Below are experts of layer 4 (counted from 0) of a mixture-of-experts language model. Rows are named router (the router's row for the expert), up (a neuron's input weights, with its number), down (a neuron's output weights, with its number) and show model dimensions 0-127. Each number is 128 + 32 x the weight over its row's rms, rounded and kept within 0 to 255. Numbers have three digits each.
After each expert's rows: a language model's description of what the expert responds to; "gets" lists some tokens that make up at least twice as much of what it gets as of all text. This comes from a sample of Wikipedia text that the model never trained on. Tokens count by the router's weight.

# expert 3
router:157088101067055117173120178074085126116095060086144132153146116107159097100171153148171090091121099132155073139098103112159129153146103100160132153177104081148106091156148128138133131149133131144089100115091125135134110100137091135164181149115096077109112154093070099076149157179187042183082214143157111135105112138137123166099108145165127131134109072151108136168109164133152160146146
up0:117163145179142082117200153128168081165143124170107114143111094112140143180137182188120172135137130100128100106138146102101106034169104116134119169125162129133101185178137101123102186087170110130086170068092129052141154157145110118102086139150131150088085121145118099170134106157120052160136142154127181134092140164179134135120133160123117192102107074083152092092130070119146116135157
down0:154141184129172099099177133137067109107080112202145169083120099156018081116136151144107126178116137101135130125082164153144141121135134132131137100142122116129189113129066084116153112159076145185115123122123146101093149133145152139124066133112084117144090134158159115089157151138134093101164198136172144155167112090158158115155108168102143137172234099096141082150150094103107131106090
up1:110111122095085181119142095061175140114110096133103078130135152115184159102132157099128161123079072146088124143132131116124130162120150132126139172119090070146162127056106184176186140163217078144186110120161111117120091132155129135168108075134113130077125149092105150139072099159092084124116145183157133144188079143140060163041119083112096140140124119158164112114124143095124122141115
down1:130173126126117080078113168129120201133130185121156103147144181139115189197087173144074085163078150128181082169107096087126162128109171124155138142089094133165138167163180165137112083106067115115148109145149095133124193140125157105138086138153150135203134115120165147101072141096142129103154085102098098128130131169144143127064176155118116134118155131079105151141141091107131105187059
up2:132129150130116082098158088142108088130106118123162174175168059197108094114136114137146152171102150109188130152136072126117154142118100136104178120101151161154166077104160161071146172186132136066162105126074139115115112116145092171119130028095143164168129110159128152189095122131116070134141138105203117112125154102104119156113146102126070154084066123135149155169059109143135149154160
down2:170126107118108144134115127109146137140134128168099119095068149138098111130109162103100126066140141164137146144140054092147167095090136112164112080122139079089127150127129188143070099181134130098116149136084096161061050142162116114131161200140065057145107106148099095137107100131079127119118154139118130180103224063096158149200132139108158086093106131130117140183152140152134142159092
up3:174080097150148120141208145153116106140136128119138177099138111066143130116056104082070076103136058115178145171068147126087102108156133191159093130146100157110160049103054158145118119130118147140128059103129154118111115121119093071106191128128082079099141104118119102095098128119077063172139125146126102148128122152110139121121159113090169170106112134062133133159140134132142084092156
down3:133116102155106174126133153113147112152136074166135149113194142100134116130111117214114121133158103069142110101136123030105125127160156126126121136182103171188127084091133092168167089114102172091144110129108100089092133179113121142151208164138194141118180059123145143097188109111185126143142080132105158146143133124120195094099142131148160148108103154182162144097102149203105100122126
up4:119086119137090124179146111162124132102069116127149146124136076187139145167129153109077081084103156147126095140106076162130118132125102124127149203163151132091215118158130090143089107107154137071136085123109124117153132106140115106141175147090167099179124158071161160182071135192128163155137118111105169146131100052081119127139156183096171093086123053094073135095151124139080137102132
down4:156119108107106214164107089103154133171143109101107116148125092137147143138094134158119099101156090138125133181119107105189154072098164150095104065153083136112121091174120140139134139048105219117171140113059138165153082102159188080118077083178098085102094148124145107130084107155088122133126114151130195156146071121098180140116107109154148104144141144175104085127089132117159091157137
up5:107144126105105143100162143127171096161103067162186109102131148145150140140131179153150183058083188167120129131152142161133065152090100071136173135138083162102112142118113115107143113148161156114120109125124148126088079170148150161162205070114122148118107152153137102140108127084134057112172172150106184155223183140148080104107174133121138160159120188171179126147108123097151132113152
down5:180165107075083100150069118124173129186137153088117124144124128131138127109152140132106102120119147156127141126167128105172120135176115113160127138119110105077157122149118142144111158104138133094122164120119143168157140132168110215100085170091093096090157148072108129175074140138129142097197143061163117127142124170157152081090120104118130064198147090158127038052090086133113053109149
up6:123083136150160107146129114165083080160121128126156145108164082124139123124109155076099115204156154117152117168149075136160115147154090155141114119173114133109188077157115141119105185143124168164102156090170092109133159164131058091111122109083112099097036129125129119137140100128165102170020112142075145163128127144138135178093144149105103097159119115119142067091171138070130190117180
down6:124127108178145078105072090109166105131182126103141170107179109121130158148103150123142136159137156100124054136190116167147100156170123168117145097123128130118091170149140092121125103110109127141153141078082126121136156122081073144083120152087129119109030138193122169137202177115130105140153199122166134078114083092162135165121108063125090115176113114087140126076162078154121068098117
Determiners and prepositions
gets: " the", " |", " of", " a", ":", " on"

# expert 0
router:107097125159126111149155155090117135090094128080128135143101171117136155086137145225057103078132073211143108147079113178121077087114138144108113102180140102099138094125173157122131140125111147085147184106060105178137145132137136136116091123098134114100116123140116110086127114131121086123116124144107147134157053107074143156122136133117130111134012120124132201084112095121200129155172
up0:138128104166149122150149133154081160151038069146169196111098101113070144160166144157097112131094101180091131120156125090080150147132193129117077139092137098140149143167118097105101091099100110148137193102142069139153062138180143133072109119129176092103092035151100100129123118138138171151165132137083174108143121183087133119159154161098158168166120119096097126142122108113136108188131
down0:167139137198120165137108088194103131141108078125130156082110120156148118105174126141158117135121115101146161147158119137140146104081121111121103080141112132158117154119087123156173070101041154135101104141080129150119079183129112114044139140133099091164178148059107148157145113125087113161191107042160095143146146156081122187146119136150116075183081118182123095141088096149143142101084
up1:122121160103084168100093110109135135135113174030141096108119154100101084168182115090103078115130076082132161136086165154173120171141122115090151091161172092120125103095121129103174177148145125094170119118115124156140107078090111116184119116134131087123121112075153093094127137095162124089051166149121167135179203122073099135134111162157108150139110174106092148122073162127214099112139
down1:131134174166107076093148074149079114047143155168152119111121157070172049170153191143109146142180128161120133101112093106126079071089080143153102111130132161156180139116137120110178171070183133170168098141120146078163116102117057109142120164145143135128129114121153130119184097107101152084113110178142165081139118123091144106093118120106105070119152133188163113100139123174116092142091
up2:166133230126144110151097124160094126141168082095117133186135130094121147120071117155075101131145147147140134150165076156125110111074076162124129118117178059131067071110092108173125125172131149093176132125124115117161155135145127130237153125128157046122135129109173129067147154140134118142129169098130141133096153053151154145048111080103177106113114113142141125111092103132114141142106
down2:150142174154095137133102071170126157109143180064094125088133119129144103099104115110140112151190084164122180184109207073145122169087188080127115116157156149127104125161107168129147129190135172062134118141103092082145169121113140100145115225070153151146099143097154086080121133157110190104114104148110109146137137117071189159090122177115131129123151116111165159164144169149138136135152
up3:091079132118174113093148122104123166142059115100131119078100170122143153141141138123100097079130119131116163120088130108109089125183198110148091165082131126070150122119141160151091187130184136065163102145160068174094099106148104102113115124176191112149128122118136166141123136112098070156103174092120117116113079089125113125107134230146110086174086136042106130088098073147138148119120
down3:145108192119154094118061121134072077184162126138124174107089173141118118169088084138099097112114176086100112118128115059056129147158144091100136138137131108093159098177100112128146147149157130102119106121094092097195098165119095085079123093108087167155079126123161162153213091133138085134105213096126073154095122109121148101114180139171138096114087125132163070138116134119136139130148
up4:076099151126147161199142095131116153127136129108169105093182142123092121170187159152171133122164106145127109139128091121074204164143064128156117140112128119128086184114206104103141117151217130162160196150105086097139125117135156173161108117114139077072086116134123121116155122164126117089093167090147128149141129158152083099132120165128135111189100144124093119080136156141156188035137
down4:167144154139104086131150118138097111123158155154143157103152082098177102157111156168165117090123102087157132073185132106121133137152122172096135094183139085151157122104113168106087127051072208117153144084120109162126086127095163125078115151128123183148143128211155132116109099158159184076151052144162168098142089092117135117163120134092129089122145144123158175099123159217130102119091
up5:120138089143138171133112145172172149165131136110149145128092143135136097148161132108112154114055164136080108145142146198132140077121074087141110122140098151150085166177188157085104103091164119099141082138112108148084150106144184124110137127138138133082153064174167132136165081114097143129071133088123182153121136160113183045122126200145091095118152224124076180127120165108136142088131
down5:168122131168110124111113167121106099065109103133116108114135101135105097139171089116161134144124091089145127112158140096149109129062194134183176127068129133080142140095116123141152140121117111132131125122189115091165167087091077175089071150135153145171124160197209095114134123045118139111132145167165147240095164123127064122130129121173144132111093077123085160160107135134127178118151
up6:199199108181128116105160121111129182127181145159133134096165116164147165083078111118074165165059119095144093138155085112114129137163115131114114109116099126165130092124141124133087110116155177165118156184145157174100129153136182094095136134105096134138075157111142137091185141117119093088083160164157135149107116113168123131139075079150086127095124075109218159102050144106159118140187
down6:081153136179152109125131112139087124084164155167127111124169108111093203180155149138148124111099133106081201184069097092123084142126101149093108105096093131151121087164147135127171117177046056110132117156073170118181120146106154099090095169121152106182140137131106123117135114087080125105100184114122112085132127133121137148124151129067082089156120043142163126091069130157165125140147
Name-internal word pieces
gets: "a", "i", "o", "an", "y", "ar"

# expert 1
router:119102141087134119153094074137177215148111168099114123149080132104134112117137048095146101117100095098126108113117174178127152087129084081088162102203101127115102119125152060116085165127168126171142128056134119109121062137158099137116126115105082156126126143176138173132124123159143144112048138101132136148095109188159076129150087167152144147135115096069131212151131130084145143152086
up0:079162067167055107161113154097154108135121163148154181132148141114124133154143155101106059154110111143104138116119090089154101144171130079111153171161175159097070094073112098122149093120156141163126073164159077129104127142116125077127095099109093098075159050133126120111064114078110101135137136128158088167152157166138084061122145157111134184210131125094155117156135152128170149092156
down0:167098152144124120198118124135158117096145116140134114100132084130139119109157154131171130120109158190146103134162138135129146113132134130172142209121144112161148110110043083150144154169095039096112164115145121142143118144126144027168100181154085123145195134130126122105140138113167159142096055108113114084156115083137089112124111148072140060097136133119143100092050132058092124070117
up1:131146112093071098150135110149187141139108170132093150155093114104066144104135099165132159117158155101111127118066116130111106123077147132073136093121152100096116195111147149144167151141117168122119126164088115122078137130181126140102167181111156089094090156108080178126150152147149093146168094172119139120179064144160142144106089126190048092087088102146073176119135212178085100109103
down1:140114149133096077202108073064142175144099076171076121143145113114077182189122173110122149135086091128109155096137089093157130121107091126107131143109165133105090142113147161142182094134094100193117122107158109148184167141157102085129144169159164110195163121113121119126140114109108142112131096108139156124179106150178140134170187241120104094101143134131062126160138141150086109167108
up2:135138184132109160139073133163070125144086184135063162145117156108143169122130121148165135203107146196126126135122079096106109184074160112101124128163159141075078136093051132076115127142144143101128095162147083139177107109152111111160091153101130088120164146132149094134128152111154100115116091075083123116077170122105145084099107151087139177117125140126122137216146186085146193107159
down2:121131109088125125107186099141159137080159081156190105172119108107152157202125119140133112106103144044162134118115135080142142119079142078117119149128095187128104063146137097080169118123118115109111121144191136128118155166086114166113131141150081108151110135116112159129137154061091164125145132170146126156153120115114159126138209139177099163174099217079097128125117134165118050140205
up3:077100142182130113115056130140197148163111172097135133164119183170173123130152169065131128104098156169104107169157088134118141091130072128182098104112154112106154165115139151148091073115120119149105090126149158157141024126106162117128068182061144113183054143143137057124129098166116129110132103136137125152161130133116144144100174118124116146118065066126141093155119172135084122117152
down3:166160158068152089109125136150156133176148155108150115137096202124152161180142132139165120136135180150129136126148122077111080116097116164145081097114116156100172156152056173134090063188134206084157119191159124144093062136085126076109108119138102124154122090133138154123126157130139156117102137155127145080140150191147103122146108094117144112117175084132226090131146123102112130046128
up4:111114126178154129102118156115096145164073160136154161138159156149146097173157140130142171120092121137126082153145148217123169094145147125200143138140122135142160209095134118219130149130135150133158100051161092107119121147129131142156124112182135100172081143106133126120194181210122093163150127073150124172164107101081103076103136121146109152144092092144139193136126145096121171177084
down4:136153106095131153135141177099142097176154150155177140113082165170113112129171130148062154150125125164100139116124165121149175155081237211156088127155126101143158143161107053158130189080187136145174091083101111114166102089137126128142165083170125075171079147123151156160157130177141102103150141143099101106088131119099117110134121142124141081098103118154174113125155131132058155123173
up5:113102132078117135172096119127184158088121145183209172114130167166088161141101125113101174096100127105145116208139108167092147077187117141094172133209101134087068095141131148156118135136133136201133198102132097102079112139133127129141145090074068111141125110134139132122119121181142150148081109076091133152143089130186124077186099154151125114070121151137160123110089156165140144112133
down5:147096122141181116103135168086152102135164115121129145130098108136084152119102104115175107148136169077114130156085129104121120169183133123130127104099125155104132129073074218106106156109075157184112165120141108135146058085114118146090089153142058134171167203097064121085112191112080098132110109105145143104175122106136111170117121118067209114133172112088164108153145099100144164098086
up6:122129157124108153116102134141155093078129160128135148153163127162149132172086106145158150113075140105142166151115119155119107116175106134110130188191141152078118125093164131131087161086121093065170130113117104162116096145139133114158134080136167185108098099143124138163114127182126134118087126137218117039188118166111113134099067128103104119213132106110074180088112140130032183101117
down6:111141136124158137136090142145077182083121117110148115126089127085068090166110125077163115099111166128098108132189125095129131180055151156139133060084096103136113115142134147133148119145180161145170137100084198149121172152128107059154124099101146135138113104090134155144107152085043096129165186140093137112185116144103111101140121098098066160224117084133139179151145148122130141119068
Word-initial consonant pieces
gets: " p", " f", " l", " h", " d", " L"

# expert 5
router:128097091138151180213079140146070148154113142111108175189125058122132116110103121135082104139086107155135087110100174129168124147102110142108127123122112103066149103164163105097047092141066095102095125098137126092073192133149188152121090132069132108136132145139167124150146099116106192153106133141098104171122127142057129158126109137076115115138139117066124150187132083140167143190098
up0:150144159097098131136152164053105111093128114080097142115118127129115089177108060131084131111085173149091119141099098077090130176124071153144128135116182124144096133112068127127120074141144133092173081133132110123089133077140075115115114161091111156166135144128200140187193109122079148088124127129160124133167121133119158132120121162113064154160159150129158180137178193071169155136042
down0:130117138119116128153154168137123068185114120164057120205135142122127128100143140086137138146178058125178151154119136176116141189135174151159159101162133087152132132135129155179106094166089092110136165101110116124125081163094148058089176123132183144147051094133179133204144117153139149089110079152177100175093116071109113173142140134086099075133103094127122093144128073158124125134160
up1:156138170188149104165072100127103083089151168191162071117115108164084133119158088175152076141107131099168125128138085131091158065129146089167081149103164116155133121083122073131082085102129165129146141169178110156148161149122114084111130071139123050049160123162145125139123116112162167089140134182108108235140076099112080113132137131140124148123131145144110130132116117109110072117120
down1:061152129161125073039160168099103142131167174157120084092153146192127171066126116133131090108147137111145159105112122145088121117106147071173163223139084128142107159071123124165139163138118113090107121123098128121136102149128069153131096159130128123132152145092160111140168158095097138138072164124155149192109116136170117192100123131114089059157150111209072118141081143144137117165118
up2:168106098164042097170079082097088233162129109114100105116124148099172134066131119195141116129090104197069130149164078128088122139116163150195124103118153077103180169137107172104100100139120122152121162107139187090074146154120144098152144122108152121129136160164130144103157156105150129090093077136116092193128110119098129106136142165171090107147132116106093103095144101133096115154172
down2:139108187132040121102083121147111104079134142083144108119127110138122107148123125164152172142139103099119137118137110073119143164137173109141094176120125071111158132147179128131171131139092114097142152066124130174090118188081120133120152121108161136175175100097075119151203159148123104104118180184105232126160101117165112144077132107138149222145120157093145134126124127166163171126060
up3:179125168162161177110126132132165121153118151118127175088080169168168156159169099160082107151139080082174115116190085167083093074113079133154130136147177135072179111137154137059144134135121137112078131116106142136151182111103187198115157132143110091128152142156121104163147119151112138139189157126188158126118067120110147146172135140123056137124205136101147147096120131104071179136148
down3:120149099135142116090138146120121142129115137120120121124117112151177189185113130147183159183172165110096116128115127099091130101103191236139134065158127086135150117163126126090086106142080159110079132075096181144164117098133078150159139195100111085125162106167148128163121152141136094080158086128097123088093139114119110141192146099132144049113098101142166106125097129184172192095085
up4:154114144152162110098147124101138070129138122163082133119129184121119105129157075128185094133141025111133125140127175140120156147063133127141122190123149140095148118150157109139119063128162098146095134183110155102101117088145115129104046142112099134128104141118095179142071096127101047152166101108172128101052091195122162166143152166076115151109142157140093149071145114094178143176145
down4:152141184151157073110127142100045141140178116146131155116137115100121127108079050103174129144142149064110126092078133138117117101110157075063113121086135141097120117100128088165148144122107054095074130126131145126154143189174136122145102114116119170139138139160067068100136117159126150135156214077146099132130109147164125168178126157109068143069129180163154159123135151098185112123072
up5:134079131178086097137153109134140198132131116135122162145156117053079133143123175091124099130119077117122126167095138134082112088082097152169134157130125109100114087153187079142138125116161108140108044161133119152168095075144165124090089114108105114143137141127120129199183050172072164176169154100126119084166141097133116172076120127177117137142158159087115144135105144113141165220127
down5:146128071107147149145134110123172094073105116076176110103094168115138129074140136129137111157126133156133136105169143094167154114112158128130185045107217141119136141125107140122058159104158126077148176147207112096155129117158116091110089160129111119117134145152110129120216140169096136147106156122171164120052088173079093061170095110127099165120090063122112146153148102167163129138131
up6:077222115179124044151134133096177110148053136092139135100143131146155145147134147155167175112114103126159099116161166082091100114106102099152129125131118160140160095162159097120094112080151139060093110118117192121115214139101134185182125104057144118127151163123110132121171144127104142122156193120094140117166170139088074149161108142145110137135156167151126202099082104136101148148120
down6:146122142107161129061128136110176084168190135139160152137096057119144153117089060129051110121180177063070078107132142198126134133152130123138169058131151104142137102104095154187139117082114150165143137118117131112076132135145109086079074141097110122054102120123122173147096101144117087107155099096112122137089166073143147111201129112146164069166125111108154147120147104103134120093108
Digits and dates
gets: " ", "1", "2", "0", "9", "–"

# expert 2
router:148136182136161114111198138151112129127131145093138151116086119145135154105114127212120108096103104153083130135113069109103138100067101139161132134134167161115143163223088176092123146138108141078153137148116093151107184107120176121144113052139173134099083169126081187198030141132127125146126077128135104142170183138133096160119153135156122104077145076071141113150104135148162104109149
up0:172160112130080116070092108143121175092051094113053124152141165088147174133146149122126139128074071153143145114111087110076139109144106129114147134126125198101102170145070149121125118172129155108146142112111100097112144141073139120135207145088118120117124163103125153168097148081180113091144095177169162129096120136107099132149153192090136119052157133085091134120211116099133136152202
down0:113105143102147113086102107099109140139126108100151112110119102122162181102165138177098164132090149093198101074081184112155090161139157085083137165073108076127135162071133103142126108083091092103131148182093082041077120157133182099157166133118101123147102103114163175130164095106133115130110114136131171104135098146186148172139183125107114045099134095091123116162132167160132145106057
up1:141102145151094106114147108083074125158157133213073150126163117126137120178131096134144136121088114161172074108140096142150135090134064153160130194126117156169132038123097145149164110143156157141179125138131127090120093128118146164157070085177138073116125124148062158189149115127112181190114140074190179120127183131138101169173135116107115129118115116128110097173167163078075138129106
down1:133065153119133086045090147125112105096186096097116180121154078155144097157108159197162129129133121135133101155172137113084123116110116128144134106137101179105141117110097092122124211121118135113139150161110126094178140128171101091122091163141181151071116150146173228122147159107078100090115104129191133161105133138163193150138139147143150126148154149173133095148089133178191068080137
up2:154162091100146144124188132120192159179158144158148193131094108106089166024135094160069052125168124130121102092134123097110137115092115151151140088130106129061123156135147129106150120127168161082140127101129070129118130136095128130098147140128107070120074093116048103155104113151123123116126138127088108133105139122072122050158151120125119088136162109165102102129114066149139146219076
down2:121116137119145177192120093121128145151161201109116125111092188174067133159083091112115105132142210083127114115104103130092157137179150155122180062125110076166096183113116158131125099101136097095074156110089158120156079081096129090107130175127186124165073120124097194165102126124181128138087125105077048098134163134135131152172083120147127116150072120154129166131108146126139152139147
up3:148137147120125124083163180116120123110089098159108071152148132152105160128108097198156122182097137142130096083075054122093148140057154110169120137134126106128090080126137156113100140115125164168114121081134089090164131184107178129145151086135090148136167120120098115184154217133115105078079088164135194102168126070086124124107074144151120071093153072147110109179090105121167129122144
down3:126109107160121138104190198125130146168124093163118153155181097115116131143183173158067123147122135172114159145092182178103109081142146059178150131106132168150168125121126157150101155163127156171162124129103218093144153166086144072124152167164124160136150181187144153137138151124187188097180150155145093130149155132154136113160116163136081138141070092116046147118153132085129120114117
up4:096119091159119110100143124155150171163095113102134155101101125115164157093128138151150133105095078139132109106144147123135106101099109090124092159120122137155190070105110238099134102109077096175165140115157154184111156069112147141120118123109120080114073185196093149116092160129129115098134112115073091150190140134146107141082143062140143185125110148120214150122145085145127048074148
down4:143163122078162145144112164159150161095181114123153094094193121065162130150217171107168061153080130081117138112145121117054120165108116132134085111074056088162119177115144139150126134132158125173133136151125120123129157119111110110180107075154106211151118117103185114175160151141102107120144169076142147154105099126127160104100122106120149063118067097127166058106151133133109150123136
up5:129114105116135128076094133141086089122131100120177148064120151120080113109097088170140139116156153180070117170119115108161157093110106122108131134165129129079118113137124171073077111128087133111174143156148138117058150198116052171105068133172146154117107134099107149131127186179109085180114099110127180086098180124098142155109143155171079162126152073123075154143080124169142185101075
down5:149153088113139064084124087091158104148120185142102147178153133117129146114128107145153182127080149136160152060096126098095046124118140043151175063132120112110144122119158126070175198105140131077117124152129094110113109145142170146145122130155070148070156106163124133120093146193088152080145126109126170134127110164119148117111144083113131127125104144094176125075111236113157145093148
up6:087126140164098094149115159151153143097115138129182149150113138160125159129117105150144118103015117121103077073150074167108114135094121114098109112109165104114130179159082098065108107163139141155100161079092061136174151057099132129118151075120126178137097183131119046103153175138214104117145091160107077144152156154105171134122121155151161145089116134135183143133128144121166127123178
down6:090117107112162149125175146097152124097079155121079108155167128122124089167091167157156102157103154152135130168155094104171167169145131127136130091123121131129116161131089099097104069153191168106129140123131174144128077183144153138119072150121141099097102115116146122181144114141074123071105138144192105162113106141109165201131078155160089182166149132236098161091116127076136058072132
Line breaks, section headings
gets: " |\n", "\n", ".\n\n", ".", " to", "\n\n"

# expert 6
router:171163137130124180180163181088120151120166087119129162117072160174125081132084081144121101127122093168153107160132137168148077096119126174147048091121089063046131082125140129138137128143096108157049109087150114133126149115123166117168061172061088086141132089126112094139114124095117132167111107125124189136167136081113134161081091158096117117144117134068105170181102132142117143149141
up0:160129093183105057193118165151133162117157071033101130124140072139150147138117060100104163122171124149131135169133168152136090173134118151154097133173141113062136119087139170123105180118127126090102129170154117187117159141173156147084098165104146118099124127039093106078152155152123109173107135145074105140159139121121129118086203125094078135137114117093122148126168100164164091148116
down0:125129132171053105194124096117168148144145122139164133117093119132061129119115111149119082134148142211147088115125104126117181154083104078137155176175104120175121145131121137133103111171170077099174165108113087132100189124164195153125131168155189120119157098086136087108094121154100122180137142087119082148110074097111094135080171149154148055135126139164149132120143068092095099138061
up1:103103165156077167170128112176171091210118164099137134130144125130090083105144113116180143101104064127154171145097155076096149107132109068115118155147103159150071134180113132130145071136131079171135145124087146075153077162149186172128117124089136066096123100097095112123144129117093110118168170161133195162104126113122168113101199072116149125127111161075138186129122082139180132155147
down1:152156144084149162136102156135095150123090104157114110125154148120132175129078122147086097075125161098091099069196102130207126168128126181088098168130092162139151119132197101147107103156112110165092155120157139176158113102125051149138144097153150143127168071147166128116192130151129151169162094137173172078118162145149148098164115079156149162140177130117098146178080221145124152135139
up2:167115075118127145129156226151182146123109132129106084143135098130116095138140143145101124201120103136085172085107119124137105098219182132114098145106154112147141124135083166147162142121151126087200149173140108142175117113119136179194145180087122114164160164126092125088121144157151031134126166123111111060146142129082096124173098169114131121071113090105098142090103179128163128136159
down2:154053168114162151112134172134168132104117082105172049107134173144136126145089108140087113106148155135088206112093135104209104125128154169104125140088045118129114119079090144098218176169151148152142166137105124153171105104059118128128144126161096149149129138148109107098120155124156093130117113154118125120118173084104124119077118136065122084107150167151122044109082116181140131110119
up3:125147157100171117179118108145159148095107121128085137120104108132107135116130136131136133157100115123093191126082042116098120100119227189169096114140093115133098115167126153133098152160146163125104129081166111113142101149188196154104145125147110136152077179093188103071123053110068143145157106128137156151111155183132148125119095098164145129058179089128123110165129111116175114105045
down3:160085116141135218125132150107063156032080135136144086137148156133158086171058141147106156132116156146149164150149107131144128152131112201138175185133128161146137122119140142107144123126113115156114151238150159121118154144134066130118131102124080148103155047165131113103105102119206165096113101082140155068087078111152108098115134138117119138133141121170118193135104158159161137134133
up4:122093127048158163184129101090127103090152146112136138175117119160161083112138122169090140153128099077157086188113157129104108098168162089127096143130179094183103092172129127149146106109073098067083124100097090125122106063126177121126162151179131141123193106177121111122192122115078077160172133171125145134143117139105095112114200119077096137176116109114114094178138113086095131094173
down4:150139157148079100112132104160167155122121152139117143084152138091142163109155159161140108073132154152165108119165153160145152169083108075105156184180116128129126119148177157112068085108159102143171128119105067145123152137108100149113116059123183151168078092138121081141089137166228121103145117117076120187070145157087131089119039121117168102101092129137102119109097068116139068122109
up5:141056155097138148134137178081178157102125149093140091155123145127176171113088101083087098137105141092142053206136178169154154119087106135151142123130155097128099122114136116116194056131065105130137162160104216151163145117176139173140145147115089131050132102108188158108098142143105219163119118137093135146126123150134161099177128151134133104132103115089113117124121158128155146164178
down5:178142113115160142081150115161065096100191192125142069169098123159130183125095128129137188080137179153125114123079105119099113118114187152149074119065080136159128134131076116156148122047145168087106144117082194133088150141098130089120147118111064156099161116092110137149089130108173123108131128148111124114158095132075193048163134115150120140147147155110143165090150123160147177138111
up6:123096150094115149037065083134132075115102154075105120082131110152099185162132105122118118041145115162165089119099098090143136138082130104141137110147159182141150063122105078111179097135090116167125092110089051149111134175121096136157056160118114142129116151176153114186113160113113125126090124089154112101135206100157134102165130118101091104148123112098099105194134129119154128172086
down6:124138123117189083138148085166122141127181161146141107128114122168135132111125200074088128114161104125125174113074115123113157079139136159115146129076107140161155108160144110062140091160092154127161140106119121095150092125078169166134189148111149146170096076132138113146127207133100114145089100142070186046173093102088111087072126106038139125166111143181108103094127116138137152107186
Noun and suffix endings
gets: "s", "ing", "ed", "ers", "es", "er"

# expert 7
router:147130139142118210169173139067099154086100085146075206117150214103212120088129123138130118175127142175155180148122072188145174125122136100124072115137185140117101125148115115102125133129110117118096146126119164138081112136160179156100070107141084137164126156120128118143123136093119122100149176213107141177118091180140089135157092159107110149116155146169154135178104168134111154112092
up0:168095174136155072129123147071087178138164108112121139212120196210140082148137128153089104124157097168162144196099173143110136119094144171056145187135105150176139129125114067133158138186120165102147157077154172109151122109117136134117123134120114125125121127106108130121054106160186188139112157141150099127061087151146158129142143096116162119137130144078118185165163120124117179140152
down0:136128139096094166166123118197109092067083114129121081090121059129095144197138096053153128123132053156122081148128137104115104132132167148165101138162131090143102090062082136089111096120106129163110136147104150132160070122119161145162166152137024123152149146118125076046126174126077080118070119074123158138173116132133142149116145105121127157130146124138145149191155107138109127169116
up1:137092116170167199128119099114137103065100085121140177103134181133096053126111068049176168161163074122170102143130116106086111127154096073130146153101176149123116178134103136077123170102151139123161192070159119132163132130122171144106182149113139086066128105109115104084066090121150102117125083134130152108124092119145072127156148144155139163146122118137137129127065160090119114201131
down1:162108149129141164124136073116086166144127157154120108170137142128175094181119122135088139107171147097101114064149084121139091092127168090128115127119158255085151106165165148131069069123123097082119107127104079112157066106075124110114130090112135117181138154121065109125164081108139165149165153112138133139146120099132133133191145117111159129103143142190126095101079191148101139113080
up2:133134184171073153197118143115170207156077082122118123119100115156144087108070096153166073140127181137121161110117074144143161120107104099125109161098177126079162229194101164119124184102096097138122140107105119154090105135160159099074160158135071087110138064113124112135159141186137117111096140152144132126149111138129092123157073137123110123140145156158138125159078144105082133191113
down2:108077115115152134134154156099113129145125113148066111176124113130163205141227118100110124121148175104165051090090144131147139151074165129150084098146161134143157133159136118128135125123186148128138172163075146107098079107093094091176130090140154110162156152146114151148164113137093126163103057108132092127061121134159178173099142115181144146104092179179137105158211112156134124143180
up3:139128114078093095116126181146094189186133128156146129057187116143125137105159106098162108174112175137115120102129105129127132110172139096123127134168104105094075151159162126077119146147094114048177156120204195211126198077082188095121150083176123146128117159111155108165135146100062109107137169122102138122119080132093105113116107147145114128105091067110115172141123082102127123115115
down3:129092139182118121116136098111090137110126118217115124153135137097108141113103130150192158123085094174138123049143131129072102090117085119160129128131136097116155137058169170152162078172143147133140062152075153093138190147075128058105133140119137135069136084134171106102121112132151146158164164159224135137059159123149129154187168144062149113126110156110121105156111151149157100130125
up4:084103152148132145187090079180173099074103183144149201080121136125170135063145078157149114087134118167095110099149132145163117126156136167124114123164124129095099056131089184161088140137099118126168090108127188067155075095145219114130100144042139150172142142121084123088153093129142151178158109113144111136098130148115117141132145155104137124132163115144105093163123148133197153092102
down4:154137132115128102141097107087148133098169113162111125125186081102201182159116141160138090097119158110137086123133085087171116146057109108115124108089066187116175158143147163155138190100123123129092121076104135119095141144183103076107113111158126123110128133153188049134116085136090114095176130124160203104073148126130163113109124088136066115105117204170102138074164127130126097077134
up5:142106112148092131138090143095110137153106137121162077149111092127141110140171059104119160173141140121163098135105187132157089125097111095122126104093153154155169128119225057107137153102097142120135095144127167187074080154197152144089167152115148099082075113121087145116116105069166132102146076174081111158101134204106094154083102137122144153170084167089137060114106124122122111149179
down5:194088190054133157060098122137112094143130132135095117106121067111138127134140147118214140183157133154069086108144168110148077112083115131114093138180099138130130057137174150153099052192136146119099138094124140111103171099097106169173130098143114062155129142139180087144128089124113102128193162160150097097133102136181124123095100074108127131155148138161147149105094155114120093149162
up6:128128135153189100120133146114128164045071091074100145113096168112152134120125116123093135131113135140161167114111102162104153120084044080109143138123114106184160197148139111132137111140127104091139121159136130186093122101078140121129188097170148079075125116120104092158086054131122148131089149115075205195053174134133146131150144145183097112123101131111119143099064145113083155096112
down6:103110086144113116120123138115160129089142080140152141193101117068126156138146198134084160184152094152125154131161156126207105093087147223114164137142150131120144121104131083105114121100086124098147122112131102142149149153175083144138157110123151149169083074126162181100103182139129121099095127134151172112164107097072136130126065131092151093140172114127139168143074102105189177085219
Clause-joining punctuation
gets: ",", " and", " (", " |", " in", ";"